Experts of a small language model: 16 experts in each of 11 layers, a variant of Adam for the experts.
Below are experts of layer 5 (counted from 0) of a mixture-of-experts language model. Rows are named router (the router's row for the expert), up (a neuron's input weights, with its number) and show model dimensions 128-255. Each number is 128 + 24 x the weight over its row's rms, rounded and kept within 0 to 255. Numbers have three digits each.
Before each expert's rows: a language model's description of what the expert responds to. This comes from a sample of Wikipedia text that the model never trained on.

# expert 1
Description: Given names, surname fragments and role nouns in biographical lists and headers, e.g. Joseph, Dun-can, Ali-son, politician, Jr.
router:114076168167158138186113120132099112117100099122123135157121109183139166129109096121110128103164128117140134101147110102114159138111111108135170098117079113100120154135076149102109176135138106123111153095103139154160141135132092123136137161143114177100129154130123135157188129093162151111131144172157145163134116141125111114156112147139182107142162102176130142120115075160132136125153
up0:153115153116132116129128118142093114119146120147106092102154111080079077136141123142105142131125125126061134107110146135115144127104122149143142187104149169139141119136126069167150134094131162128137108145110099121148093117103114140102150121088111160163119126116135134080097135105105160108129127120128110213140140139128111094152127092133106119113097124118101137151132112118088120113115
up1:076141150127120117144143035122154126131146123137126137128103115131151084136126131129130113121124189128134114122153158124098126132129099128110118141137140122167130096100154139123090114097126130127102150124146131127099164090144161128121114131099156123085069152115135170167125113138126135075143093122169127136094112136112123119101113124167116144150129114158129143144181103111127173164111
up2:160141161153108096146125136143098141124116138152122126121112107143132130096107152136090145096022122132114121099159184127162098140155108120145131121132150166133124123125125127130127098097098103159105163190137100117110169132108134118121123105097142136157131132133120130132113158126131150128096102120128119154117127100132104145133117129147133140145132155088129168103156133129125126136136
up3:144147142142144097085154127104124128169083149157126076140111122108128143148121138095093144128087162159152116116124142136141126097144126116148130128108162169149096115138124112122155122106115074135102090161128135148120162141157185097136125135104140144159121140115149141084151109178112172086155113075149092085102124154092077124164098074141135124136129184099105104155129100134103160118136
up4:114159125074103112151140124097122123114122141117150135146118118138099131135122183115148134161104153128101141113152119145167124137137124097086126151143128134111145128159101150102118124177127171144163127105138156097104090085146130151111096127147150112114139123136142121093080175121115142111084101148152108145140097129144138100122118160091132128149151094158133139085139107128124093135114
up5:139094122175163140110159120104104177127106158114105123140132105171122096180121135145109129113133115115060148108089090112158104086105115112154127145118136141137133126081130119169156163149155137105131127145124077109128123148084113095116098111132147163110126102114155163126132175137130092131144146092146084112159113097090126143147108091127121155145090134095145137133140157112113095093097
up6:126134092146123097106141134129107114119130140126130099174110123135130122154146082125117146128146158109136135137080130108136182150164088098124117111121138168189201099123157136111178110146099128135113161131170122126140093146152104146099132127137144156145149100109158139137084136077121154083132135132159140164129131141112136089107151137160110094108096145158075147113113122139174105137125
up7:151110146138106123161125101134067128149086128068124114137125134125119120161117160164111146134146131135096138115123139117176138163152101091125138186134131112124119100158122126130115133141110131077106124100128117151122168122163155126068120133105125111137131140161127126124145157124128148084110138146153142184143108102125126149112151113107106185123142119156139153132104104113146088129087
up8:152139109142118135077128118105120121118155162098160111107139160140184144143118143150132086104090086152142133112127145125116152115139156134153108132125118150157101115111135123142122146096122088110125108105126114121139120139115116087138144124125134135148088092117100174137081140124138089119123135145127100161107120111108143100139093128147124151162124143118121172115117106107116138093120
up9:164144091109137103147088085115083145138088102144145149151155188136115155114130128171154110136129134135091141167112167120136106128159161165105134127114148121170194143112128133155142165143119141129137130118155124123084131082120093119104123114138159120159081146129123115122145128152130094129115090114149154143125129142124099181150091134119110128116160127126134125104121117112108126116118
up10:142093130132132087141117124111143143113092182148136134094107106152138117192165109118112083130140180105122146105112132167150124129097139160118103137155122157099135134134128157121120116127099127092104113082131081078095129144141152141106138111149118118121148115117129136110098125099142079117135128121126108124107117151167105132117117123141129170162099137130125145129128135093109112118093
up11:225169172164131132136134124117162096166120083156145063138142140117146160116130143148132113141127087129135156100098176092097173139114129122135117137116132136131126108139116111126092119165108127137125114133122134159109129101124143137128127119125085174165162113110097162115124120153109147164131112120101127125106140142113137118125096113138114109156091116150079147150133097067103152108135
up12:152149127133171134127143144116127123124102128097124104191123113143115133160143181149163128168103104131142141076104167077158144127122143130099125118131109146159107127102113148165093110148101131116128108095124141140122155138134154112155137129133155117124119104158106136105155149147112142063080130156152121161108117130114135156088137144156147101135144173123142129123138123111165062123135
up13:102132131125165092141093153136168110112150130101157125104144168087142128126136128126097107145096144141126137075136164115107171108152122095103136164105160148155108100126137128139133127143095113151109128086122148159137153143052104153099159125127178158142131127147077121120114108117105133128118158106110126146144101109149129119231156168126111185124107139158125147156134137095151138126127
up14:139158103124120140113148151152121152128141140128114096141116135131156106107120130143164131130105134141099131144178144153098104077094133171121085104131142139117168091149146101153079146124145137112124117121140102103132161127096081157125110148141077128131095124168151176142129109125112101161129135088118158114142113126148141136169132120130083115153091128142148150125141092120116092115128
up15:158113094090134116121106142097113151137090114092167164133140119094112137124122166153158128151102137104113165153126116122096163144055127149173106153096120096143131101116138083125119163143120115123143138090122068159133170060123130126097158133104121156097112111144140157099100131093068114163078145067142153140109143112123119119151165105133113121117148127088164147126107121133092144126120
up16:123126146116157111178148143085108129107121127110127103101145109180138141134173105167143105119129132132166150155121106092134104135152119102109126185123143126152174138108111103166148118130149157104162149078085117122070135135102143127141163135138097087085128143122105139098151127142138159145166117119158146167130148125099117168119131108110096123185122113162145087127112148131136127123109
up17:140126120153149143132103128122122157162150101128137122135111132137121160145194168127087137101150146176142106075099119165107099082114135124126131161130110121161129090173108109132175136179143107103113119135146091141129074130155177146153120101100139148103168166142164174116150129128139148107113102120122147117166147166149163133123123119144138159108139155163141147149122154115137100129092
up18:110114125114136145109126128162080094095135109142131135155153110173150117115134147089127133145140126121136107123188136115147124174141140101095156150122078135127139142141118154104145114176128155149153145173121137119086115123120167112093145134080167130156118125132143129146128141123134145110152151132095104155157146101105148142098141110165113118124102107113141093121141102083129138123098
up19:110107089140118083119150163087143115140113132113113147096111141142152143190133160094153189135120127125134097132128103146127171146128114087132138150128156130118123136090157116128148075109089116090098138136092129132139119107135157120130106133124183135145139142128097128115118122096124127098094117127132147111086117176103108096102129073129146090162110178128109146130115127114098164143130
up20:131174143114126119167121116107093142102158112167155136129124153107142115117133154145151149147124170095115145139178086145125142119106187099128130132184156105103165125140145136137126123153112113134123123125075123142123089140149091143106082119098093106084111140132100129122114135124103129141134130158147110142127157140118144129136117109120124134144125097098148101101182120097106171143121
up21:135121132120081101160131111118071132155147121128139073135171111201148133150130147145124167114141116121090137137122108127128189129164177126139091101120145098096097118156141141149137116144108111114140122119117087151136123121089131077085132131102127113150120109139158167156125138129112100119145107137140182133148098154148156135144105127089101088192118129174116112079127141139146106133119
up22:144109147074119136177139125097072164149104095117149073119120129113101093122139139130138145163101149158139123127128148128164163125125130152095110133125184132208121149140122129108169168142109139111121111124110132184134078142118151092124146099111152122171123172129109149121133156147132151155153136134108115139104142153093125102118134123146079132136108135113137160103190117139119123182118
up23:129107124150162134107164148133112117123132152082117152141118103166159170127135115158184101125129121128128111128166139112158121117122132113124091102148119160129113109127112126146117077138113136126138126135145134105128129099163180142153151115130178107067093083128115112126145142130147074131106115147152150150123187148116080105132125127201121197104113144133098127137158170111159135097126
up24:139106128110125114150126123106152137131158143128142087113147110128146156140140103144068135126124141122118143092087094132118191147147152098104116144108165121154149134202182120089165142148102099129147091135146129138157132126137152111161132121139117156147097107135143121119087146131132068134119095154133076167099105144119144152148133130121122100117134137132099127089116126150117150157130
up25:123167153130113131140119142130181128205119132099162141128143144114111088122145148104170118109135167190114099150132187119118104145105171091133139106167148145123128137157145173159142101139136100154118104135145124090106141138162129146139126115132057109125103146136154134145102114170064128134111159132121118099157063126079152144155096092090129137156138121145128154129137102109157117153116
up26:182118089165151136102164128086121112167123124143136145126096143161175133127153132124119162119166107143133184145129111102119103112159189166127104113159169142108136125116143166120105141113149111107147113167110125085101151163133111124095147122125104130133132097146157144139158118136155081102134131131160127146109123137135181178122142071128128121142085116096116149128122130146136124150119
up27:095107126093116140150146152146118148133104154165141152140119153099122147113149097083099141133162135120119159125114180124138111119097124105104101123145225127133160157132119097149141155136178157101128127135179132116094098130146143143114144113123157134121144092127117119111152122123105131132131147103083147110122139155135096167145093104143129101159106149126110162128126158139107122105095
up28:146108121127123112159183152150130110162141129101108130126144173139135135097185082129095127104125098145134108107113096142131101104137153153135115169104140188123096149129092111129147118108140119101126155112127116097105118107168124117111066112129165125119104116126157131106132185142079152100119117108120158117134145159110123139118075091141119114113127159107151175122112139107112130096136
up29:169110155138162123156102131134095128098085078143135159153127120154095129166114145130086117138107137136117106122136135077192137169179128133078115186149086139125116130125119157118085112134156158095151156116103118132111112127146180160104144125108131133135122143138101116130129177117128158146104138168144069144158140146113135105108107142109113133122163129099141109134105178125088099166126
up30:116131096103136132128091130111100150112122124133154124145136152122136119111097073156128108122145096107104129146084133097115153140163150145090104141166151126116100115090114109152101139087156112121123147180116136149120138118117133148132133156105124133095138146139114202133111082120101150153045090135114155165118135140101117112081128118162065109136114092120151163102107125133098170197123
up31:075168162187108110142162164132142146132109104110137121151150131124166142105135113129095158130088139189115152115112178115132149124153114089114122138118137098102130170102147148128103107103127113125150137123102139127100147164120112125135091126148114145106143126143125133134143117111132124151109128127127085117107117148128092164152146149159129107145130114127083129143089144142131125150132
up32:146114080165147130114167141163114138166126144090123097175162129159186125138150107150152078146130135123134121094134139110152109167152100127141117144108201105174147136124150149152156129158100125072126147125136136150142124136142098108123096121090109099095105172135129139114119123156101099120123113143125144134164093116157155128119104107121120145137075118109093171110111100138152116075159
up33:133133085102157114137120188111176118105125135160145122135123143107135154144140107140102124120142139132137127146185198107107104153122121116105143102116111157145164152129110101141119098120163134101140155123162141132123128091100114136125112127109108102162122123110090122167122118150141122152125162124115114177104124107095152169137137110160124139128115137078080099088104158141112130090129
up34:104097113047151122112111114097110151131089160103135127130129087115120149136119146119133108129157152112117139140137109129092116137090129156113156141137148122105158103126133124105123138163116123142106127119124096107117147091085102085122164140123131153118136105145114138110092116104100136148051123120132136118136127112132094129132164137071086127088132134143127158114130118160106139114112
up35:120174105152102114110143134135144104104115151122120151182135136181135118154148154097162147148132142126128108124104155109158136131140153087130120130132102105138180088149094145113149134105103114154128093128142102137123156151126161171108159138153127122114161112101089127144125124125122184126149154125142103143172138148104112154113125136146131143092142145121111134131103186124165100110136
up36:125141118097142139114140112093125109165127110081128130158109113087111147141136114143134142128104131118130105126108074122134145106129126129105105111132129161148113115133119106135085115121116132086136152123093097109117123094126148092147131119126132147189131123124137158103139138127119081145125118102076168114152135126096124036160118098100138135132108118125092125137165137134049097129116
up37:159115150156118069157163101140103195158147120130137148111111104113115080133145134105206117121097133152130102121162108129123169099192133130171120115119130086123134144136165122125103128150123121118130152140111118169136126146122122158137147153139106125094112127099157125106132141105134159098113130139104119098146129152137126138075141140082121118116135187144123125139077104134133120153109
up38:140130158131135149128146133130056104134142079115182110118132121161129111156131138163131105117132089124169123084147096098134111136143090156100117152178131116149172086121124180152119155148110128116147157113104134144122145111131136124131153136124129134108098142147082131121107116145107102123159083128107136176144116133129157129075100086113094116170095119150127118107096113108124109131103
up39:145160155163143122143132144065130148094096174133145068095183109156153163125119149142123142166135133125147117081133150151145133150153152062162115146148156150152136133094139112162132099118156089149111138128118103134140095118124133140113110131101142091133166155151129146134110151106112130119108112158122130154091122125115109147107096102116126146117135126153104138157083091091102098141119
up40:141179145170102145140136139106115114143150141061158161177173115113085128149170077109140110101129112152139106135161107104112123150096145049121121129090126130157119127125108122116096123075172125120151095153157157137135169117135103116175107120138106116094128110122157165077108111137141145104095095166129129173134104166154155152116123114128120100128115085121184099120164114137124163139115
up41:185145137122115092107141186115152136141094166146112105141132122122138118136197157140140092111133170155121115110135117147119133102126100160089144137098144130131160134169150115114122134167110148124134074144130097072114135098111149103174115138125131161106091136152147138140130090146124143124134144116112114085093119118126129107135149128136124127104129125140081156123136146124094174103125
up42:138171127097121108126132119121110123172106179132104130162125127172102154127125139123141114161120156120132140125142107163126107178122119079133072087147127086143134105170103144126127129126165136143144107159144079100122113122138116102163146107160124129157133123111138148137160139129145101124096107127201125101098122126098123094100121086140121129159095131125124180172112110144105145106146
up43:092124159137165097155131095126119116088168129116112142129118172092127131112175114167116058117111105131125126097147140118105120098123101101156118138199107146103134099100161142121128108122126091144118155113133125128150160133117155126155147109126121090148121144147082150114133114126113139125128110114093104135124124150056123109106095139142114107146155133110164127119127133117109131114112
up44:148190165152100108132166120125067151146076117144130118130096151114114075121137106107143180109105144151104160116125075122128078132146128135141094137168144090083122146137122178127126118087147092158151154109070162175125168109141131126125156118113092110105113113135124127097096109149159135122124140160148097135147174142159116160129145152140116116145120126120130149147132161108155130131135
up45:121116142147129129121112097120100136157121123134113094145156124128128124138125107130109142101125158111077166101125083105140168125134130156119115170133141136138131110146153142133125136174165162136115159077098110131106115042110127108081154143167148156077113095138163135118112152126117138154093148097126095095141161107143136146187160116149102144127098117083138112119146130129115137116107
up46:106101118121114107167127128125121154172115128118116079097160167145082117143124155153119123158121147126107129111111120095126096149137129126089133143119119147130122140098108104130111123126128123130148125110140150154138165116080104163129157114171120144135136133103141145116141152110094131092144150132094100127158094077134142124104140106157113141103103130149123126142088149106132033147054
up47:147111150087133044131126131085148121185085156141155074137116120148164151138132131108111105125052157122176114109110061121119149118146132122123088135110115137154111189087151103176140133120137113137128138137143113110133120108129134136112152163129172138165120128106128121122157133113100147128147149110134134083181105119160114161121146144051150137110110204133123184123115135132140164139121
up48:132128127130141096183165087118153100142145131103122070148178111138118121141117128119165143105107109138128105101125138118094122128130112106124136128146126163135100114116122144151120115093173132094136163137132115123107135112139133132166099109118160074112165103129127150105127146148117107106089112153086147157123157130122131112131147099139102079115097134129118134145124145145140156144120
up49:131108143075110190097151059174131102172107153112104121122135115150112095166135131107103150107134205127107136134136103148171117147138144131150116166157124153160165106142115152139135140127136091140173154186148098166120118070093103124136118136120103137139107121128114149130128151137112125145127118097161128144107135147088128159112106105134118143171088096138109105145131126122154114108120
up50:160116101088138114132136151147167153135089133167144139094156115131118118129173113147096161097100146166087077076166131162160106107132152104094115137120140164195117122149142126136127117163144111139122109153104062114125159074143145136145123125157142112168088117122145145125128152214136151125148169114140120081125121089123118155094047139148142124150129145126133151092147121132131142148122
up51:143136170132100154159139120121143140174149110127138108110113165096126126134108157130099153125137130124182121071102112134169083148094139133152087130103144122129144152107140101134131131130135088106124116132141073113122127126127137118182127092135109130188116146119112149114131141106123144087140102109100120143108120128125134144113069111112108153143117206158112156138126141133131110120125
up52:084122158140154103158107110115102150102154139109145170157130119113116142163155142148149127125102197149125141136152126122123097093142132011141113171175133125137218113128106113143085169132134153128115128123125133123080108142109158118156127148100134101083121125096108117138134114131103145135140141152156119139132158155134115082112107112146144103159132118169149122131156146122132121125122
up53:150152122132152091141134161166129109155132159106158083126118122169131171141127125149136108127112108125151156114103172162125157106163163139105110137138151162143122157109197113106136123098155143138118076105116111136131150148120115117166147127078125086117125088149102180147104176175125097122153136116131100125144156106133103160139108103147115133102122165129093095131145113114106116120134
up54:107109138142079120137133095143086141146086113133112167149108127121117070095172184114146147125131146123158119149128119158109164161178110142102135119153101110112214108122145137136088137098187157150083117131111111108144134103154121129154099150093126115103095132122138100091144145120113180113147130121099135108124167112088114150087143127097122139156130144152153208137144111157163131143127
up55:161120170136128075091127105108118129152084154087144129140141090132097110138113121122121130117141169154150133148116090095140168123138080150094122102108124170134147116109116136112135115167171105121096103096103122114085167159141116141144115126136126134104115098091111124080144116137118159100149150140138149134135077121140135138092145127164142150143123168126146155132078130126127106104113
up56:128147142167098115152138118096162145132137120149168145110125144155183112125132101130095132153108130151145145106133166133139131125112146093115075186137111161123165139143154117146134124133095108123111175080098121147122119110131138092105125122163122121167170134149108121175135143139142134154137127076119114117098111185106118142141126128121095161139120120118123151132152142140105134103130
up57:104131134162123132122158159151091166161137120142106159172125100096149126125139150131101158117130146162158137126131130106128141137171127089134072124129132117098169121137130137137136134149128142148155153108137154089096123119103120129149106147171160107158134079121125145143156099144123119162164139103116128133082126114119101113151151181164111185137134185120132142170094158106148139090126
up58:125154141141121126127159138170125165134107134149111130124141144135166114112141167133107142162124228142118118141118167076160158130162075067121139146129113158152157162121121133148133146094107119140129126145140147095132111158105148135110076134152146117135169107149132128060096131102111118126112130112127130131124140148090091121133162140134107158107134113124088148137143178172144127162137
up59:166146143141149154102108152115105137110130139120137082107104139126122095147153143159136099126108129158108103135114140117124096143100110087108153165123138163122129109143136093154146148126128121094069160161114150108117176136094138093126175126077141137123110139122134163122140124162090141123099144104141138092139146107134148161154140128159106135104064178143128172131055152133105116156113
up60:119165097115092112157105140129111155149156093094128143141119128078133117101131133115191105147118150128164147085148080153121106090155166152166119108145126133137143074161109116082110136134130139079082136095113073145147153139133104132109165142140110115079120153164122130101126117145139153119133137122115130128127146110142144144111143142113111160166113142121110158123141144139152105142132
up61:105101097113122144161105130115076110118167130087162137144129105166151135148147134115098128159158126150088106119147117106156149112165157114101152151179101122125127128164107174145129192146147114110157106088099137108125112128093093121052119131108141106171138119125092133180112124114104126095125107136111110128135129147154170151131115140116123129093142091114154177089160128107132133121106
up62:108172139101104156138144127118143172164155132120125134107160122102120122106127097101163120170106135134112128108126150096088084102108157110130112104145145139134115110139120115107146098122138114134111151102175103122102170138165119143133098114119167132110161137147138174117154162147134089117124095137129154126157136125094162130080130161139122146114171106115118154130149117151146118124125
up63:147139134115130153125084142101134122137113148143122114084090145125141108126125138120125121127067101140073112167129105125097092168178124131150138097172124101108142119099159107122121109108112178145127116113110115121116113107128115096090101128152102094126143155132138143154111143143106112117110162103139129177105141127138119087140158097124155129164096118131097109114139121099137146123132
up64:129117149151144138099159131117134134126140119128158098112172113163128159112116008105112105177130150126119112123086112140149136112150133133147117134127157105159136101156111121140188157110145089099102128126123109143133086114160133117122153113113096136132141097146129156112124142136110102090146106114173129115114162105086148146126114134151118191155111109133122127183151158125103112125106
up65:157162148097137130111139140100107144107129122073155076117165099130115138140098085119143160108103116163103141114033137117116118140142120108111129124132124169149184139116139133154160129080168127152114123137133182147095116124117137119149145135135129056132103125139169177134107136138126148096106112127141062106117137147129136110143133112105106105111099131106146087088114093123109102140110
up66:097117118149094105115109119113118146135120140082103130159137129174147096165131175136139124148125116109094119180097142092103110093107128120105097151126124116129124116207109153145111132129105088163160110098110113139119102114099115069161151135122121111105128121117078134141122126114123102125122083136119097141143112103139163097168137138121140103122119126103153154135135096135157092127124
up67:105168135160148124170144149085122167173107124145150076124144143151128139123139081119099157179142111152124112131130112124152120128140161090148122149105145159137105159186157124094116128133149109111127123124124109146138172160141106121138106082088122156175150103115141131090108161137089156136138155124130113124073144159143115124158103127139123136099142134135099140102153190140114138137125
up68:099129123144117125169142132123166133126123117105147165137149094168123165148148108126113136160154126096107146062149153106113122139132156116133148135127151121099175181142141141129107132153155112107135139105105136126087108126140143139097194138141109102168121132130120138132117147132121108148110140126159075157101130127132151135100095152123134118100110129129129105113128128113159148125100
up69:123146140135100123162113148127122142146149091127134167101081093091145098099137188134128161139138171140151165122142111145151115144133150160127142166153119150126132111128161114120117124147141090148100127151157108109129163142087128151110134137105093108182133149102098151121123086115137130113152146131101147102128164123109162110124083140143147140127115141131136157123144154131132103089102
up70:105111110140153147102117121166109188161162151118156118092107167124089148121159101127143085167122104130118134149114085139119101106133098124124168070119134128130136139152093101160102118184136116087128119139118106152129144087113107137123167125128092121141096110150096154079142118069144170138117118162124156155135128138121176119081155147127120137146147166133126167079088159132084141158114
up71:112160120112142112139146147127132116101150114103131121112153134127096153131122139136174135137121120136089142127102156115110179154179146105128124192119129167098157174101189125115149172118145131133132087132132090144144095152084139160120139102118100124179080091170101123144075127139138135109121122106171081120091122140133119164157135105107112129155104114141096054138136120136149067142114
up72:071127143092094150109126127121116115140111100140101158102180074116166130125132106134109148133098137105116130132144170126128117143137164094125090129132142134097150128142130090141139091120168148106082129145111137139131081128121109121154119081118098094131133114137159128123131122124105141093138157138098081133100161154090095139136132121143112141097145109149112139125165109100157131147091
up73:140109131078105163113099154090147160158100110079151147144153109143104141123113111123128122163120129165047109138106130101156125091117123147111122160134149131149144114163114100107127120158116142160128101110147129136094123083139154094121141137136099163127156143125145134112094114175111135087086128105082152183071114115144136084125151126099088148103126154169135123101130131144167120128115
up74:146109119112118117164136170126152149099086113133094096132126145112144123115137106134130116073112124115127106141126094108124136048147123115152089148119148120148135100154122093149122107157104130080113109156086150102146119123160126108136110119144137129152151097096249144151073113141108124120086150085160135118109149142106147129122074107150119114152118188118114118096087167124094136109134
up75:122121169083105159168118131099119121111156093037105142099126141115120141173100170176174142140118150090097124144149076142164124118121091130140117120153109109103140147126104109122115146162099136143116111123168164139120112086102119117093131134153142133109127173163139123124119180101114062085115149131118150174123182169089111142108155118111099113132106132089127142145146121127161112144120
up76:122150141109101163113113103139110116134120150134108140129127140092112121115106086149096182133112172125090141103174097147141161132112101098137125128145153103119121152179123109124174072157146151125135124091118119117122145062077143135095165125155144136096097106179174092098101140112122140138091148118161131134108118121114126128160130122096079148112120107111129118125103135126139146124119
up77:127133160179134093147116112134108085142120124096111142153144139139092127117117136129095108148141145124133160040168119118083197168148137086117160187127117108155104111158116148144129121183163118120093114131137138150118173120113124107099142134130106138156187142134126107100089131129128155138081124145138111188137121104130190127162132122110129146139120124127145127147095092118129103138119
up78:134137117145128117131126135156153146126099165149154136123153083143151150098125103149151164115132142137138135096129147132130122152127122140124117165100137136167113103135125140148130161108131122133115130127113114133154124129170140099137141106086139152093148144135137162090130156190097056143097105140126131147155118135165145161145111113150143198142154089116143115122125097103132114160124
up79:152093153116110171100145155111129107119118134125158112105135169147186116109108157117108139106143114177106110138119174127160129163116123085149112155145137123106121146159119118139139121134141107153065143136106106071119104081073181099098142117107108096166200094156147133141125132161127141146138146111121105147116088101117174174153123104180119160128143113194120104155142144090158106157115
up80:126140125166111133138154140152172181137114112129157100107145131144133165116149110146099128116138158139096123114101143126133140147124132140162135165110162144135136107171115126159136179124140083122093114153140091102135060096145120083140103118114105134164108119100139175139081118147120143098128115126131128110114126118122163175144011133113131146166129169111109143106142130070099134107127
up81:118140116123135135136116115151167124112126126111133135112134141127146153117161137103151145190135151131116143090130154137139112131112125139149145151152147121110168154151144138107115137125114072135136140123156119136140161146120148149121169127142118144158121163137104136118146115120138112101151124140156133126135164160091097117094106168147142133108125167148172158105190146132133122122071
up82:140147136115165111121172139136120138123158126114165144126095108116145083107100091097142123107122159133137139131133167139088078124146132103108101108109117157121125099110130127106113126119128146121121164138121142121104117158090132101086152090084148099156120100142112147124104095106132138154124095125134083140119118181079156143131099128130131139098127125127130168145140126111116132102129
up83:161133152109139119116173124146149111142114145094113119161127118139143157147125145139125152120153135136157158130128164117111115109093134116159097123124142164112198154151180127131104153114141133097155056137154171113120107127131079112102141135118140130121123110176128149116117124133119092161127110114121146143125127136112187115125089078101084136151138122124094134132106142160104121146119
up84:115129087076149141139154090164127130097105139111119102116159078136141126147144139109104142145092186160125119111129153133147162141125126130156133142119122120170131163151125110164110123128109137123129124135092106107130101137117198090151115128090150151153154131140173109141144137152158099082114089101138119126161118159126178113140142107157121114126154127119102128120106102086121125145117
up85:127104132105079090129122153169109107095117148080162151120132142141147137145145133106123120181156108120089146133131158128123114186151110111145141121145140134154150135114129145176097141137176114119100109153136133102118120131104145108121123092138148125150118130123136154141092139132092142109088144092182144166133083234145138140122147091079132132108113124134127120120111111167171061113120
up86:114164159105122128146120135087112142161134119096146133167108096120130158108147130159140147145135150131112167091124086139160122138109136140114121179114164117120168142126133142121154156115137106137110101119135062148136133156160123133135146140108101133135095152145148150153157124135128136119123117123130164127139153137137134152122125076111102112122138122155155156116093097116122113158089
up87:139142133087082121106115113125100163117136109139140078120135151133072135128137158091132128165157139161099116134110129096172109160153163136060164135125162129143166125125129146105105112111103128132083125101151116108090109119123120149095126129118150120104151146123133128112125097153123114084101140147171142118144141148118122110111147118165124144148139158112117143089141088147179132100157
up88:098125142118071131166112176123105162103129153131163141135140122088128176186124120105147150153144110141110179129148158118173101177151163132145137154172128115100134133127135121142105130115191138109121132114147156125080113120098117138136159146134126136111179100193166114135132108104098132093117086146124144155108125145095114151162120118136105128097101124166148113127119152147100081152073
up89:088120125129104127112114114138103160152110155102183149136141156118112147140117156153149174138158151167142132087122124135143116176135138114117125142131117102116138164107155147138132136157153111126114130145159117105111089104079149152124102109159148110113148115111128123099151179095095105130102138118148116129105127177157111162125108123098090168102125156092152139156090125090138116110087
up90:141113104097179090108109095120134127132098124133141105100175132148077171153149178150113140121100153102104113121089157164158177123124138122108115141125125148132138117126136113102140152124131096112103124152116147103132136117129137081122119140160147097110101110100136142126129104130132164131137133150139106124120069144125097146134113140086130135107145176116114113049107150086090106106132
up91:120114138167150153102187107119115129138168129138106137119120136154192107170139104173172124109132103153126085066107149106125116143176120091130120135143123132110144119078148156134138106086118120121140122117106151094116109146127142103161097091118122120100121174114173140114107131125134113120117093098154097175111137148100147143095087130116119121082151141131148124148135134116121091121107
up92:149182131116138153105134119156077142136168110113136090085179116121145159117168080116126129115106144154163139114144106165123157123151177129130122147129137142103130143137148090109115085127149117136114155108133111128135075131136124096134109130147099129156150070145142149112063157146139153086123105120166124117116122114112123140168118150103129119110113124141136143131120110111137112111114
up93:124137110093109081099078111102156128113092176122148116112121116129111143134123114124123073121108127146142119145169119096142110151142141128092106159138125110113166116143108132133179101120194114120140137096131154122131092142113114135126123149151099091136140093093167134163139138132117122148160122150136106196128164123124126131131122134126117076115133102167063110085141121158132139125123
up94:133125124171190106133109064098157143135141076111140106140151143128137125137150158132130154083148125135106113108144125196120115133132099113106142140120121141115158099137150140150117124131108158157139127106091179136117150103154179072130085117151118131115156101117160136150145153132138100135178143102135100112136098145133154124125138112101125061124098149106123097076169139078118116092135
up95:163092155133154066122149120105040150156105150107153156136120093140118154120109123184102135108124116144119136131106151074141085153141094138111154124124169173110162097120165142172100127136130126116130131143169126145110212100099119171132112135136124126110125108087116154124128117106090139097131114087137147150132119122129115133148146124141124155125127129149171148144153157108082094094096
up96:099156181095115153136150144075125172151122108138150124148121095143123136147136133129161146099142215152135113135114120103145126119183156139111118173157188132108137119152133153109112144127164122116127071108145137102144186129160112120149119148168134141106137118119113145111140110151120109152122100148182160128141144154146126113100125124112142164126098106160131244127178111167113120142130
up97:153113129134123087155103139116129122105129150118174170173181145139143158119183115106130143107111112134156165122125140129133128113148158094108103122164126086171132096131116157172132144139135109138108116164165143162108125124148139067104110103160155127148136139107123143152154137140155095117129093126134102121134113135148156156092092072166126176141088125115134091112148149114135107130122
up98:127145122138049116130163118128131181120135130141141091130142090180139157117126160114107104127090119144158166116116110106137128105125109128150132150125163151143147121157141109132105137100114101081111148136146154140137088145119147130107143124088134085185125108095137153095108112114106130149129100138092103126110053155123111128134101120155141101183136149122000124122100128116105138134129
up99:159183151132119150122130158094106136116128120137148082135137135119151099134120132130113133136137156160094150119156143166127135145144130094126112132139136158159098144128187101144092129163105120130071161127117154102171173099123146093101104136107106106146119139105145176099138130149136173132130165141177131130112123128142125135132141118128146181149108127133126143140090100084111083111119
up100:148132111152132075089147105086132147163143144105108141148146137135125122151174134117141144121137165168155110118145122116110130097194150090102134108123133125105114118141143161114143124103129143207140108122106108168087122135115127147159147176124113122077104129132210121120114132132123144107119126119133176156137091092145142124128144127158119129131140139131135089103090145109118120166132
up101:101136107107127096094145107144118118108116118142151101129158161111132147138141109147113132122135144108121113112138148152131104118114182082133085163124151150111144115136158122163134092095097122084119116181093156098157068151119170137187122114138154116134140126149171130112146149119132154113080179156130117153089108146115104179134151125129103124103133155137132124116141128126174113159103
up102:157136157120145126140129136151156146150127167134147110140111110102130111105139138159106147123120070107123125121153136141105132131123155161123152126130139158142125115113148107158108113086207110112108167109120137133124165169134103125173172146116113124117137146160160140100110101114094167070111120157118122138159147108070138144145102105162130083117094135147169116148106165143140066155100
up103:123135139144142119106115079092105128087119117130122152109137089161136135166112143108101132138148144146126105115120113087158162126110142107087140153130107114157143162156112172117116139175149128135152102138134122133143119127098145099121125112133148138164129115139119118170117133118141108139137123147183091098117121109146194102113117141131120169114137105158151131020142089159146156152120
up104:173090142129118110168125133141136145146111186149144114116146122128160095162140144131108122101122143142136130114111110137137165187144171093104122162139139152135139123091153127141142133114117137160113031135155107114129103118121079106093148166149112119115128101130113139119113115097112135113113130147185137165149095137122143165131138101148137129154101111149141100102123116127143110133133
up105:101106151122125132154019066148178141120121131141089085110139129129114157160111114158119122159115156140129152140147116124154090143157097100138165143125120064133109136113129140135140100128157146114127110128134090123113117152122145112101115112134139147155119104146169144179140113136114100111109146122162109136108086115145099136113153138080109134130100116117149080150098131126170123177126
up106:135143136156102138139152075113082146081178126115167147130116137126166132109141110120161106153118128134127138139156122136129098128138157128094110118139127102120161113146122149168094129150086155100142127131114111100114090115140117154133170102122097117197139135130118114145178132130123136142113121164167179147143162106097172146109152157127108101134135098079095162140152121116092104142112
up107:108120120158133135132119124135087148083133099124127142140111121113127111105141133123136090178129153121108112153132120094120119116139115115109172142171150106112114119135117130132126164144133110107111150096107104129111165108118106134080190111105103098138155066111093118119114131121095142129116155151138141106164130147122113166142136183154133129131130109144160158132115144218151105119127